Experts of a small language model: 8 layers.
Below are experts of layer 3 (counted from 0) of a mixture-of-experts language model. Rows are named router (the router's row for the expert), up (a neuron's input weights, with its number) and show model dimensions 0-111. Each number is 200 + 20 x the weight over its row's rms, rounded and kept within 0 to 999.
After each expert's rows: a language model's description of what the expert responds to; "gets" lists some tokens that make up at least twice as much of what it gets as of all text. This comes from a sample of Wikipedia text that the model never trained on. Tokens count by the router's weight.

# expert 8
router,209,148,221,229,185,179,238,162,217,217,230,214,165,207,206,196,201,202,220,191,177,171,160,190,189,200,211,204,208,194,146,211,204,213,209,206,191,189,197,205,168,209,185,185,191,218,176,201,214,209,190,230,192,224,197,197,206,162,205,211,171,227,217,205,200,207,200,178,209,194,209,216,185,187,186,187,199,159,199,193,202,229,197,217,203,186,223,220,247,232,201,208,152,230,221,213,191,176,200,168,192,196,183,190,181,184,238,223,187,210,176,220
up0,148,197,173,197,211,207,198,215,203,222,182,213,203,203,231,190,183,198,206,189,177,243,184,199,222,164,189,203,208,206,183,201,200,223,205,192,207,181,211,187,179,199,189,195,196,224,167,210,187,223,207,199,189,214,215,184,284,199,181,187,209,191,265,185,161,207,152,196,153,212,198,195,177,191,222,198,188,207,203,201,187,214,164,221,181,200,188,207,155,199,215,204,221,225,232,232,225,209,212,237,234,224,213,217,199,188,223,222,196,204,179,185
up1,189,219,177,209,172,202,212,185,195,174,192,219,240,191,205,208,173,200,223,186,176,210,203,203,148,176,168,200,243,219,174,188,227,181,187,217,193,224,192,221,213,220,202,185,188,234,158,202,219,216,209,187,197,172,206,217,207,193,207,214,173,183,214,192,176,189,188,190,202,206,185,209,188,193,199,173,213,207,203,203,208,176,190,184,183,222,240,187,205,204,212,215,180,207,250,196,175,209,190,240,219,222,216,209,215,169,214,212,207,188,179,189
up2,179,167,193,201,177,191,187,198,202,187,257,176,198,199,197,184,204,217,198,216,184,201,179,207,155,159,202,190,226,207,210,201,184,169,208,226,208,215,190,159,217,201,218,178,194,168,191,173,183,223,204,201,197,167,197,196,210,186,217,209,199,207,218,151,201,236,203,207,203,210,204,220,215,185,209,225,211,166,211,204,199,231,231,226,191,211,216,211,203,170,212,216,203,210,185,176,214,206,178,270,212,199,208,226,211,209,194,181,173,171,184,213
It responds to: Commas, often fused to the word's last letters, ending names, places, or list items, such as "Smith," "Bosnia and Herzegovina," "issues,".
gets: ",", "s,", "),", "e,", "a,", "es,"

# expert 48
router,200,156,184,249,189,196,194,179,240,196,218,230,188,188,217,191,192,216,204,175,184,202,178,169,173,201,198,221,217,190,204,215,193,198,201,187,182,181,196,218,168,242,198,200,174,222,180,218,193,200,192,219,194,218,201,196,234,220,212,193,197,208,210,226,227,182,170,197,210,238,213,219,165,186,206,151,208,204,207,205,210,217,188,212,211,164,218,197,216,206,158,206,184,215,212,226,212,174,211,173,203,201,175,201,185,231,202,218,199,202,188,207
up1,208,173,185,201,219,206,214,203,200,221,224,187,225,213,205,194,163,131,203,208,208,184,219,199,200,224,221,193,187,216,208,221,206,174,214,210,203,201,225,197,199,207,188,230,187,209,184,218,200,218,180,203,192,201,185,204,223,180,213,236,181,198,206,204,194,190,178,183,254,203,230,219,224,187,198,206,190,185,215,195,166,218,172,213,191,214,209,167,206,227,225,220,150,211,193,206,211,203,208,181,189,215,198,163,192,201,213,235,180,175,162,217
up2,171,186,208,159,218,205,203,161,214,182,243,222,200,203,200,215,184,190,192,213,187,207,194,169,200,193,187,190,202,201,202,229,214,203,226,221,181,225,203,225,171,189,173,176,167,215,199,183,199,245,173,188,192,225,158,212,246,183,193,213,192,199,201,185,183,236,187,187,193,209,205,218,171,167,169,200,199,160,185,201,226,216,222,175,218,224,199,207,209,230,182,226,193,201,224,207,201,174,225,212,193,205,152,147,166,200,160,212,220,201,199,222
up3,165,173,175,191,237,184,199,180,206,214,195,199,188,162,189,234,177,197,212,215,174,205,195,187,195,168,219,166,192,209,213,216,167,201,202,229,199,197,178,192,169,205,198,233,192,205,196,193,170,217,198,164,194,223,172,213,225,186,229,207,174,206,201,203,259,219,171,211,198,212,197,219,212,192,225,199,174,201,220,181,195,206,202,184,186,206,200,221,187,207,205,189,208,189,162,171,221,205,220,245,171,202,197,220,196,188,200,212,229,212,219,190
It responds to: Words in quoted speech or argument: modals like would, does, can, contracted 's, I, and opening quote marks, as in that's, I think.
gets: " to", "'s", " I", " in", " for", " of"

# expert 30
router,211,169,208,190,168,186,258,163,221,194,244,202,159,192,200,184,184,214,213,203,166,169,174,176,203,200,192,216,195,197,172,213,220,199,213,240,184,174,190,220,207,203,177,180,189,197,170,213,210,227,197,218,175,219,216,222,221,192,190,216,157,233,223,200,218,189,181,187,230,190,215,211,185,176,196,203,184,155,184,199,199,246,203,206,198,192,225,220,238,207,185,208,157,223,203,207,167,183,197,179,200,198,171,166,190,197,231,209,200,202,169,214
up0,197,188,211,215,187,205,204,204,175,198,219,200,205,190,215,199,224,209,204,169,192,183,195,222,188,174,192,192,193,209,214,201,229,188,205,187,188,166,206,196,207,223,169,217,199,196,202,211,222,221,184,193,183,211,181,202,184,184,199,222,193,172,226,184,199,225,223,208,214,185,208,202,206,162,198,212,203,188,211,192,183,232,208,179,185,194,224,217,186,206,175,194,183,190,172,197,192,211,186,203,208,194,228,165,200,220,180,187,213,217,216,204
up1,227,204,191,201,140,171,188,181,223,181,194,193,232,169,215,229,188,163,226,165,188,197,207,193,223,248,192,205,179,231,187,231,223,201,207,207,180,180,174,207,185,203,185,189,193,185,190,185,206,142,163,220,183,172,180,198,189,207,219,234,171,214,201,202,199,169,185,203,234,202,201,199,200,193,205,182,208,218,194,182,201,163,217,187,198,209,182,212,197,183,186,208,219,160,203,227,207,202,227,207,208,222,200,210,214,218,200,206,235,172,195,223
up2,191,208,208,296,266,188,209,227,170,197,176,205,221,204,193,227,210,234,179,198,223,160,217,222,198,185,196,222,234,228,195,214,200,204,202,202,196,190,184,203,233,194,201,223,209,189,220,206,200,191,168,206,200,220,208,199,206,225,219,192,197,189,223,212,201,168,194,217,184,215,194,193,192,196,205,200,191,182,232,189,208,234,172,155,174,192,218,173,190,179,195,180,182,189,190,183,185,181,191,195,208,214,191,209,207,192,215,194,233,204,170,210
It responds to: Commas and semicolons that close a clause or list item, often fused to a word, such as Federation;, series;, sign,.
gets: ",", ";", "s,", " –", ":", "e,"

# expert 63
router,195,187,186,192,180,199,214,185,252,202,194,210,177,220,219,193,206,209,208,194,174,178,174,180,222,198,196,203,221,206,179,209,212,220,217,200,187,184,203,183,188,192,193,178,180,238,192,213,179,197,184,233,182,231,162,209,210,199,194,229,183,207,214,222,179,194,175,186,182,210,224,203,156,186,189,207,209,197,191,174,220,201,200,215,195,212,200,183,210,210,186,214,173,205,237,240,189,134,222,201,171,206,174,184,185,219,201,254,219,198,199,220
up0,202,189,199,200,227,222,197,189,194,226,217,193,175,228,222,215,189,199,195,195,226,211,173,220,187,215,198,250,179,230,187,213,201,188,232,183,207,159,202,190,195,201,204,240,204,203,200,204,230,212,156,269,202,209,226,178,245,181,190,180,197,218,201,173,187,200,202,212,249,204,204,194,221,197,186,228,226,210,173,185,200,230,149,209,200,216,207,211,213,189,220,191,196,260,165,195,207,226,179,233,214,232,203,185,209,196,183,198,185,185,194,206
up1,202,200,211,179,217,175,189,217,198,179,207,204,210,212,174,187,176,219,167,230,186,226,183,170,147,166,192,207,167,187,221,215,218,205,224,200,199,192,201,185,223,205,217,202,191,200,245,227,188,193,228,267,200,215,183,199,217,171,243,200,187,186,211,198,215,191,197,166,197,177,229,207,217,191,188,193,231,158,178,216,194,203,242,191,197,204,202,202,209,230,178,167,219,212,180,203,191,218,187,185,178,213,201,197,190,185,206,206,149,196,161,210
up2,189,207,196,185,208,187,237,198,211,240,192,192,212,206,242,218,234,208,218,177,199,194,219,214,203,163,223,195,193,205,200,212,206,220,203,244,193,222,210,189,176,199,197,184,202,180,220,202,176,208,183,228,200,175,226,207,194,171,182,193,202,190,192,230,170,198,200,200,207,247,188,189,187,186,189,217,161,216,199,192,194,244,207,215,209,208,187,168,200,209,209,251,193,216,198,222,185,187,202,182,195,202,200,178,206,194,176,206,201,170,227,198
It responds to: Line breaks ending headings or table rows, plus not after did or does, to, than, and modals like would, could, may.
gets: "\n", " not", " to", " of", " as", " from"

# expert 61
router,220,195,184,226,189,187,205,175,226,234,218,227,176,174,214,209,184,189,230,205,158,221,183,193,192,232,208,200,243,202,191,214,200,168,214,228,185,198,190,214,212,228,187,192,166,204,174,211,195,211,183,228,179,219,183,217,206,201,246,198,189,235,217,205,191,183,170,196,215,216,216,224,170,183,210,183,216,210,226,197,223,221,156,226,233,209,201,177,221,235,164,228,190,224,211,221,215,191,204,204,191,229,175,217,170,181,184,238,191,179,200,203
up0,204,211,174,188,194,184,228,171,211,201,222,184,186,205,226,205,213,188,237,166,185,196,171,195,193,176,212,228,202,181,172,226,225,235,169,210,170,175,183,215,164,211,181,188,167,215,176,207,212,221,199,201,183,193,235,204,222,208,212,218,161,222,233,206,207,202,205,196,178,212,224,196,178,186,208,195,223,202,172,164,193,202,165,193,192,197,201,200,216,216,212,224,175,203,220,232,190,169,212,202,197,194,197,168,203,185,210,234,209,205,195,205
up1,173,193,194,195,155,194,238,198,213,195,189,204,196,178,220,258,193,174,211,193,187,219,182,210,213,186,187,191,190,221,214,221,208,189,208,219,207,215,209,199,213,227,204,175,181,201,176,178,166,178,181,229,167,251,201,200,221,187,196,188,204,190,219,200,189,239,154,173,207,238,211,196,180,176,191,205,201,179,185,172,224,220,196,195,207,191,187,178,201,191,213,266,184,203,193,197,181,183,206,232,202,222,179,228,202,220,200,239,206,210,221,248
up2,181,178,187,227,188,218,214,184,214,176,210,203,187,187,226,200,222,217,209,211,190,170,163,168,181,204,222,184,222,192,221,207,226,202,234,224,192,201,191,205,194,190,205,185,182,216,183,216,174,198,204,213,180,204,219,204,211,183,177,203,193,198,213,192,219,202,154,203,197,208,203,231,192,199,202,189,205,206,210,217,201,234,191,210,207,172,225,222,217,208,155,191,187,187,200,226,213,186,232,185,193,188,178,193,185,207,172,218,189,199,200,201
It responds to: Words right after an opening quote or bracket, such as "The, "A, I, you, 's, and name starts in lists.
gets: "'s", " I", " the", "I", "'", " had"

# expert 51
router,225,168,204,238,201,197,191,169,224,201,192,217,170,169,211,198,208,200,211,201,204,182,179,204,217,212,200,204,208,200,203,223,199,211,209,206,192,174,190,228,192,211,216,207,188,248,154,218,192,219,170,215,180,246,213,212,206,208,234,213,185,200,213,213,206,199,174,188,199,230,203,215,163,188,191,166,201,181,209,210,202,227,170,220,218,198,205,181,212,211,195,225,153,196,226,239,204,175,218,165,219,204,165,187,190,217,214,214,216,195,169,198
up0,146,180,181,176,173,196,217,207,203,196,217,228,185,183,215,194,196,210,218,203,161,231,215,193,182,208,193,179,213,216,163,211,192,185,194,208,189,201,194,193,210,187,177,196,165,214,218,197,180,215,172,218,190,190,175,222,187,205,212,210,187,238,214,205,220,194,198,196,195,221,211,204,175,182,189,166,189,201,232,193,189,226,208,212,174,198,218,173,186,203,173,224,162,221,216,195,177,179,203,218,182,200,182,231,187,197,191,234,198,158,194,186
up1,181,219,216,135,217,207,209,178,194,208,224,228,189,195,225,203,193,201,218,237,201,223,210,179,177,194,199,188,165,171,217,234,180,190,207,238,193,183,203,209,161,197,173,170,176,222,200,215,191,206,202,194,228,170,212,218,205,185,234,205,186,217,210,218,225,181,183,152,174,186,215,226,198,207,215,205,175,222,229,192,176,211,207,225,187,200,247,213,202,208,227,197,204,186,234,217,219,206,227,227,188,194,196,171,200,190,187,206,203,206,176,172
up2,192,193,188,163,174,184,192,148,187,198,192,191,194,173,211,148,199,213,214,213,175,220,186,196,203,140,150,206,213,175,227,221,212,213,213,210,182,190,202,194,212,188,189,171,187,192,164,210,192,221,208,186,209,200,217,196,214,184,218,193,194,173,188,175,212,165,147,187,202,213,196,208,226,196,200,223,227,202,222,192,229,218,222,212,229,196,200,212,199,211,195,219,208,198,196,211,176,189,246,217,184,201,195,212,168,170,207,196,176,159,236,197
It responds to: Prepositions opening a phrase after a comma or such/well, chiefly with, as, of, including, among, like, between.
gets: " of", " with", " as", " in", " for", " by"

# expert 54
router,209,172,189,184,190,204,218,169,221,227,198,216,195,187,233,236,174,196,213,216,180,191,190,188,214,213,210,191,203,178,178,215,218,199,231,195,200,176,193,209,194,210,206,204,175,228,179,212,174,178,184,194,159,191,162,213,204,210,196,225,198,214,214,236,202,211,198,211,183,202,194,226,194,166,196,203,193,177,194,205,209,235,137,173,197,213,201,191,216,205,168,206,140,238,212,228,164,191,236,210,177,204,185,183,189,230,185,232,185,178,206,227
up0,242,201,192,213,218,215,180,196,177,199,188,216,183,196,197,207,184,224,198,194,230,229,206,204,183,194,208,213,217,221,196,183,225,194,200,186,209,222,201,176,208,213,220,204,200,214,207,225,223,190,212,203,193,199,166,196,185,203,199,184,212,209,215,220,178,183,217,189,249,209,200,200,213,187,242,183,223,193,183,198,219,217,230,164,184,166,167,195,217,220,189,197,203,201,212,226,227,222,212,199,168,238,200,216,196,227,173,228,198,217,164,167
up1,239,196,192,180,201,187,209,201,224,164,192,207,200,193,212,210,244,237,194,196,227,214,131,210,198,209,202,162,223,178,221,194,141,216,184,201,206,181,203,197,198,214,213,158,201,199,185,200,198,217,199,196,181,186,190,209,205,217,183,206,189,190,223,206,187,212,183,162,171,205,204,207,182,159,205,209,129,179,174,218,207,218,182,189,222,185,181,181,192,214,190,187,209,182,217,207,194,181,189,201,170,193,189,185,204,218,204,198,201,209,203,184
up2,218,206,186,186,185,172,202,173,189,176,197,209,206,139,218,223,175,213,198,223,160,201,189,220,187,192,187,197,194,207,190,195,203,213,155,209,186,216,192,212,163,207,209,180,195,211,203,197,206,189,208,201,183,203,198,218,187,221,201,181,197,186,216,226,202,197,217,213,204,225,181,198,211,176,214,205,206,172,161,212,189,189,219,196,205,208,201,224,196,183,197,193,180,221,204,198,185,213,221,225,217,188,212,178,187,206,228,218,205,185,207,194
It responds to: Prepositions in biographies after degrees or service verbs, like from in graduated from, degree in commerce, served as, named for.
gets: " in", " of", " from", " as", " for", " to"

# expert 5
router,227,194,200,210,201,177,214,187,241,212,200,208,197,185,201,197,175,176,228,193,195,214,173,203,214,217,200,176,203,199,185,227,200,182,222,234,183,200,190,197,184,204,195,187,162,186,163,198,160,223,160,212,147,220,174,214,227,175,208,238,177,214,233,206,210,227,189,170,223,213,217,218,193,191,198,198,235,189,208,172,210,226,178,220,218,219,190,184,199,262,172,210,181,209,199,216,205,189,198,203,154,246,153,178,183,180,208,240,182,191,194,240
up0,224,173,184,224,207,182,231,168,229,214,194,226,181,195,185,202,239,183,192,220,182,176,210,203,169,202,171,256,179,199,182,209,249,227,197,195,193,218,183,204,208,216,168,178,184,223,188,228,187,228,213,211,198,192,194,205,195,193,170,188,209,213,202,207,221,197,207,158,161,201,213,205,182,175,215,187,217,212,207,214,219,237,224,194,207,175,190,186,251,190,160,193,191,198,214,257,217,176,202,163,208,200,186,161,210,210,197,222,187,208,175,214
up1,205,166,201,211,181,191,199,177,223,200,205,231,190,212,221,183,244,184,216,185,183,198,170,196,175,217,174,199,229,191,171,216,247,216,230,199,181,201,185,194,186,209,215,178,172,196,162,195,190,226,231,208,174,221,195,238,232,218,174,211,175,210,206,223,188,198,203,182,179,215,202,229,205,182,222,182,207,153,219,212,220,190,207,168,218,207,216,204,191,231,185,200,181,199,219,205,179,168,205,196,163,225,169,185,205,193,191,194,188,168,175,223
up2,214,173,181,199,203,197,213,187,226,245,221,194,193,192,220,191,177,210,213,212,178,206,171,214,221,184,176,193,195,218,206,213,203,189,231,182,166,184,210,187,207,196,184,194,181,207,191,221,197,186,172,225,190,208,181,185,235,215,214,235,144,252,227,237,186,200,163,217,181,213,230,221,161,185,237,197,239,157,230,197,251,219,218,183,185,186,215,205,215,216,188,198,189,226,181,223,212,189,200,220,222,232,186,175,182,207,215,227,210,210,197,185
It responds to: Pipe separators between cells in wiki tables of candidates, results or lists, plus common given names like John, Thomas, Robert.
gets: " |", " ", " John", "er", " Act", " Thomas"

# expert 45
router,191,210,196,194,188,184,232,179,218,239,241,246,188,169,217,192,166,185,226,208,164,215,195,210,175,202,165,216,195,187,166,228,236,194,235,224,156,207,184,227,182,213,181,219,160,209,191,198,201,187,186,226,196,207,180,199,233,191,203,211,194,245,198,210,183,202,170,185,240,191,197,203,190,181,207,191,198,178,216,195,213,202,167,222,227,205,227,188,221,202,204,260,182,220,215,226,198,172,190,205,222,228,192,200,177,172,171,228,183,185,178,229
up0,225,179,202,181,189,236,210,171,215,223,175,205,193,210,242,198,215,178,207,203,183,161,168,185,197,214,178,181,191,196,200,205,227,204,234,199,193,211,207,192,188,212,173,204,177,217,208,240,205,211,230,209,193,186,197,199,226,212,199,211,191,229,206,207,205,210,179,176,175,201,222,219,178,169,243,202,203,194,208,213,202,223,200,196,200,176,182,201,234,215,192,223,202,189,221,242,203,199,210,224,188,239,196,175,172,203,220,228,212,169,208,227
up1,252,200,201,226,191,201,208,251,187,186,229,189,153,241,184,231,175,199,218,188,251,174,179,212,179,153,218,194,178,236,177,198,166,198,197,178,183,221,209,195,200,194,185,178,193,202,187,202,216,209,192,210,201,212,212,239,239,197,220,197,199,218,178,257,201,170,213,190,200,182,210,172,196,225,213,211,206,219,169,162,240,197,212,210,218,164,227,209,200,212,220,224,220,202,229,220,185,192,204,200,203,203,204,221,176,208,232,200,234,217,197,178
up2,205,155,180,239,155,178,214,163,214,218,226,210,201,192,194,168,178,199,173,188,185,204,186,207,180,172,156,227,256,233,192,198,174,194,178,224,190,224,215,216,189,227,163,176,188,239,201,226,236,232,193,199,211,212,197,229,206,213,204,213,199,221,200,198,186,163,194,209,155,202,213,199,172,190,189,195,193,164,199,222,213,197,172,174,218,164,196,208,204,221,202,229,191,195,227,205,198,157,212,196,202,191,179,192,200,191,211,197,187,188,230,178
It responds to: Opening quotes of nicknames in biography leads, such as "Danny", plus tokens right after a title heading, like film, architecture.
gets: " \"", " '", "-", " (", " \"The", " (born"

# expert 11
router,201,162,201,197,169,215,251,169,210,204,235,203,146,198,218,196,184,207,233,197,180,176,198,211,198,208,210,200,191,191,180,213,208,201,221,261,171,169,190,201,200,204,215,175,204,216,187,199,220,202,180,202,184,195,181,241,224,207,188,203,163,232,224,208,217,201,207,187,218,205,222,200,190,173,224,208,172,197,197,171,199,234,186,197,210,179,212,197,209,228,185,218,149,218,208,210,189,176,217,182,197,218,170,178,188,202,180,201,206,219,183,210
up0,205,185,234,261,221,201,205,199,204,195,171,205,182,212,196,224,224,200,192,219,224,167,186,189,212,193,189,175,197,157,218,210,199,215,195,208,213,230,209,187,207,204,174,220,204,187,184,208,198,231,196,246,180,211,200,211,197,179,244,212,193,210,213,232,229,199,186,205,197,182,191,186,186,198,206,161,200,195,202,174,267,224,227,229,195,192,168,155,230,195,244,200,191,214,205,205,180,201,187,179,189,211,182,222,199,188,220,213,228,201,202,201
up1,197,214,214,207,186,186,188,195,202,183,210,200,197,213,225,179,246,217,197,186,163,192,192,189,245,177,201,178,167,166,220,218,230,197,220,202,184,179,216,198,189,208,212,175,204,228,192,228,215,221,215,218,184,173,186,212,198,187,204,216,159,201,231,206,211,214,188,207,233,214,214,197,194,191,191,181,174,195,212,178,233,172,202,201,264,186,184,193,183,182,175,199,200,178,162,213,188,203,202,169,251,224,188,189,197,205,214,210,223,224,195,198
up2,208,184,193,190,224,192,231,201,201,190,189,202,189,192,206,208,186,191,198,262,213,180,211,195,181,193,191,177,215,163,206,218,204,209,206,219,189,178,196,205,187,214,180,172,198,207,194,226,163,214,189,188,215,171,161,208,201,176,250,217,217,182,166,192,194,167,186,184,197,190,190,212,202,177,194,142,177,222,237,165,233,217,242,200,234,199,202,174,209,187,216,193,190,171,214,213,173,164,210,170,165,192,198,187,196,227,159,185,223,212,147,208
It responds to: Colons ending list or infobox labels like Order:, Rulers:, Include:, plus pipes and dashes after table entries.
gets: ":", " |", " -", ";", " –", "s:"

# expert 32
router,209,160,170,214,185,191,214,202,234,189,193,226,151,179,212,173,213,215,209,201,191,214,155,197,184,178,179,202,210,190,170,214,248,168,214,192,193,175,202,180,196,222,178,206,170,209,181,200,198,208,181,233,167,238,179,190,195,215,225,227,181,211,216,229,197,195,202,196,204,231,237,203,186,178,200,181,216,193,201,180,226,205,196,172,206,196,199,179,215,206,188,219,164,210,232,206,197,137,196,217,199,219,147,220,184,218,191,214,191,204,189,212
up0,214,175,237,204,237,201,196,191,179,209,212,202,192,207,198,191,211,205,182,238,195,215,155,224,198,224,213,184,221,178,212,219,203,164,241,192,204,174,220,187,198,212,216,182,201,207,202,228,205,226,218,231,165,174,223,198,215,197,195,181,201,191,220,226,170,224,174,203,215,193,223,204,175,177,214,264,223,159,182,207,207,201,221,175,214,147,197,219,197,219,219,203,201,200,143,205,200,169,194,189,218,198,215,210,200,199,208,202,188,213,192,220
up1,174,203,241,230,203,209,217,191,221,207,213,207,208,202,212,219,208,217,234,203,175,191,192,225,230,207,169,170,220,170,206,220,224,195,232,196,196,204,199,208,214,238,211,192,179,221,197,214,165,215,203,214,182,200,235,211,178,196,182,192,178,222,200,211,188,187,159,212,182,223,201,221,178,186,203,199,157,182,235,230,194,227,166,194,210,201,221,204,193,214,202,206,174,211,201,187,182,182,171,243,202,239,189,209,198,211,240,230,229,191,193,232
up2,162,210,190,197,204,221,203,196,188,189,171,181,207,188,205,237,227,173,216,164,175,149,193,203,256,221,186,169,225,240,178,212,180,221,204,217,206,186,178,175,191,224,205,215,196,232,210,199,171,196,230,199,214,175,172,199,232,194,210,194,183,215,207,162,204,199,186,194,171,203,225,197,186,197,233,218,175,204,228,224,195,211,218,211,200,224,222,184,183,176,215,202,217,185,198,166,195,222,192,248,199,199,195,208,192,220,205,223,193,200,213,191
It responds to: The word "to" and modals (can, may, would, will), plus other prepositions after verbs like moved or returned.
gets: " to", " can", " would", " may", " will", " into"

# expert 16
router,225,161,177,187,189,178,276,172,232,197,218,214,184,216,202,201,219,199,220,183,186,183,189,208,187,208,204,194,217,183,173,211,227,194,206,256,165,201,190,221,202,210,173,206,208,216,202,206,216,209,200,208,194,223,197,204,202,190,200,233,172,192,209,228,215,206,181,192,229,201,238,222,167,170,206,197,184,180,216,196,224,237,195,187,212,185,192,212,251,239,189,228,195,192,211,232,159,173,206,205,179,198,188,176,177,207,198,200,218,177,203,202
up0,190,162,206,173,199,197,214,212,160,158,209,193,221,192,192,219,227,203,192,207,181,201,186,216,201,187,210,232,170,185,226,203,262,201,202,203,165,201,202,203,204,174,178,172,194,188,194,181,235,227,187,186,182,193,174,195,201,181,175,193,188,182,195,202,188,203,159,208,180,183,177,225,205,193,233,220,176,200,170,222,165,201,194,170,195,212,194,221,180,188,151,225,197,235,197,201,186,191,192,219,208,212,190,238,190,204,199,196,187,196,212,227
up1,178,192,205,167,225,190,198,167,224,173,173,179,219,175,215,209,191,183,191,192,194,196,177,198,182,209,206,179,192,203,200,227,218,211,220,217,177,202,198,158,180,204,211,168,188,223,201,219,205,181,211,237,178,174,159,192,251,149,213,175,186,201,208,179,214,222,203,202,179,239,178,201,191,209,169,201,221,200,191,191,193,202,201,241,170,209,216,213,188,171,175,171,164,239,201,174,223,205,188,233,196,202,176,204,198,196,171,203,184,212,184,198
up2,222,184,221,220,197,207,220,203,223,228,205,240,217,213,192,223,204,201,220,185,178,215,204,186,208,191,193,194,225,211,200,227,224,188,206,224,195,195,158,199,178,182,165,202,197,173,203,199,174,185,194,238,199,226,175,186,207,202,199,196,185,189,181,197,235,243,182,203,204,204,224,194,149,192,186,186,197,213,194,156,206,206,176,198,181,215,214,209,187,208,199,189,211,190,197,209,196,221,183,217,196,223,200,175,171,192,228,206,162,160,226,239
It responds to: Colons, semicolons, slashes and pipes ending labels in infobox lists and career tables, such as Genre:, Born:, 1989–1994:, (9).
gets: ":", ";", " |", " /", " –", "s:"

# expert 10
router,191,147,212,216,186,165,230,168,219,195,213,202,169,212,209,191,205,192,214,184,165,183,170,172,188,207,197,217,215,193,164,225,225,207,212,205,188,188,192,211,169,232,195,190,184,223,198,221,206,177,208,210,174,209,207,220,202,198,204,211,187,245,213,232,233,190,195,203,209,210,213,208,183,190,202,166,180,171,198,204,190,204,204,182,211,186,247,224,246,208,186,213,156,219,219,215,186,176,212,162,177,201,186,184,182,182,226,183,173,204,182,223
up0,213,186,216,190,207,188,208,178,204,217,197,235,183,157,182,196,214,221,219,204,231,221,223,203,196,235,219,210,226,221,218,212,182,161,187,215,192,193,190,160,199,174,172,237,187,188,214,194,193,190,177,224,218,193,202,229,190,220,201,243,148,211,210,227,228,176,200,198,218,207,215,194,216,201,214,220,184,213,231,184,205,215,155,191,195,223,183,200,207,227,153,190,201,211,176,209,176,213,168,186,203,214,192,213,196,181,173,194,155,203,189,215
up1,193,210,226,169,187,229,190,204,216,184,193,183,235,190,213,167,236,161,189,205,231,204,180,185,189,228,191,236,191,219,191,222,190,158,229,204,193,188,234,204,176,197,202,186,201,213,166,199,232,207,204,217,165,218,190,208,216,174,233,220,179,206,180,186,188,230,213,172,174,201,194,198,224,221,184,189,164,192,169,216,225,191,214,219,168,234,193,183,198,207,193,223,212,172,233,201,203,205,164,193,241,176,198,202,197,223,209,207,174,184,166,239
up2,170,181,216,217,219,192,204,189,195,214,186,192,191,193,205,190,241,189,188,232,230,231,213,216,182,206,231,219,215,163,223,193,154,178,204,217,191,162,197,217,203,206,204,208,200,231,189,225,220,204,206,206,222,264,201,256,193,215,246,188,151,191,175,209,215,192,217,210,192,201,202,209,190,194,202,194,178,209,227,219,227,207,196,186,220,201,220,182,250,215,181,206,175,167,230,195,229,186,196,168,185,186,201,184,205,237,182,193,207,208,209,193
It responds to: Commas closing an introductory phrase or list item, such as As of 2025, or other races, plus clause openers that, when, where, which.
gets: " that", ",", " which", "s,", " when", "e,"

# expert 60
router,224,177,221,194,192,210,217,180,221,194,218,193,178,204,231,183,194,191,194,197,171,171,128,209,199,191,202,207,200,200,192,229,205,218,219,212,190,200,187,200,193,189,187,196,189,208,168,205,212,227,190,232,174,219,201,186,237,169,208,225,169,206,213,199,187,228,165,194,180,224,218,216,182,188,186,208,216,159,209,194,194,231,206,204,207,215,221,183,215,224,191,211,186,222,231,231,192,130,206,193,199,210,184,208,192,211,205,212,203,169,199,216
up0,212,196,221,224,223,203,185,207,213,222,178,225,172,206,243,186,240,154,192,181,158,211,185,192,224,224,179,219,191,191,179,185,199,189,207,194,171,191,210,227,189,194,187,201,194,193,180,203,216,188,185,194,214,195,222,217,192,206,202,228,142,185,205,176,209,172,186,194,211,207,201,190,220,173,195,214,160,180,180,217,262,216,201,203,255,216,161,187,187,215,174,228,204,181,216,232,173,198,196,188,228,210,188,219,181,185,209,208,191,210,172,210
up1,176,187,217,209,230,205,203,208,200,189,182,211,174,179,213,216,226,203,204,224,199,214,201,202,205,227,226,224,259,196,168,235,192,162,217,191,182,213,188,214,171,198,185,200,181,174,233,194,208,188,188,199,213,218,201,222,183,190,233,259,183,199,199,214,215,170,227,211,224,192,196,195,207,196,228,223,238,174,214,160,236,193,196,163,223,226,208,208,212,207,196,192,226,189,197,218,173,172,246,185,213,181,199,230,193,193,177,188,180,194,189,178
up2,236,216,190,215,209,201,206,190,227,193,204,202,206,217,216,194,226,157,204,214,199,208,188,233,179,205,181,179,216,152,201,178,201,199,237,201,206,218,196,192,178,197,173,229,183,194,203,205,201,187,183,252,207,179,234,205,232,201,192,224,196,204,189,210,191,208,204,225,224,202,233,198,175,214,191,212,245,175,185,186,236,270,218,215,194,192,195,211,237,272,203,209,203,219,211,232,224,180,221,232,149,203,199,185,213,189,201,205,221,195,214,217
It responds to: The word as in cast lists and descriptions such as Priyanshi Yadav as Vrinda, described it as, plus including, like, and line breaks.
gets: " as", "\n", " with", " by", " for", " like"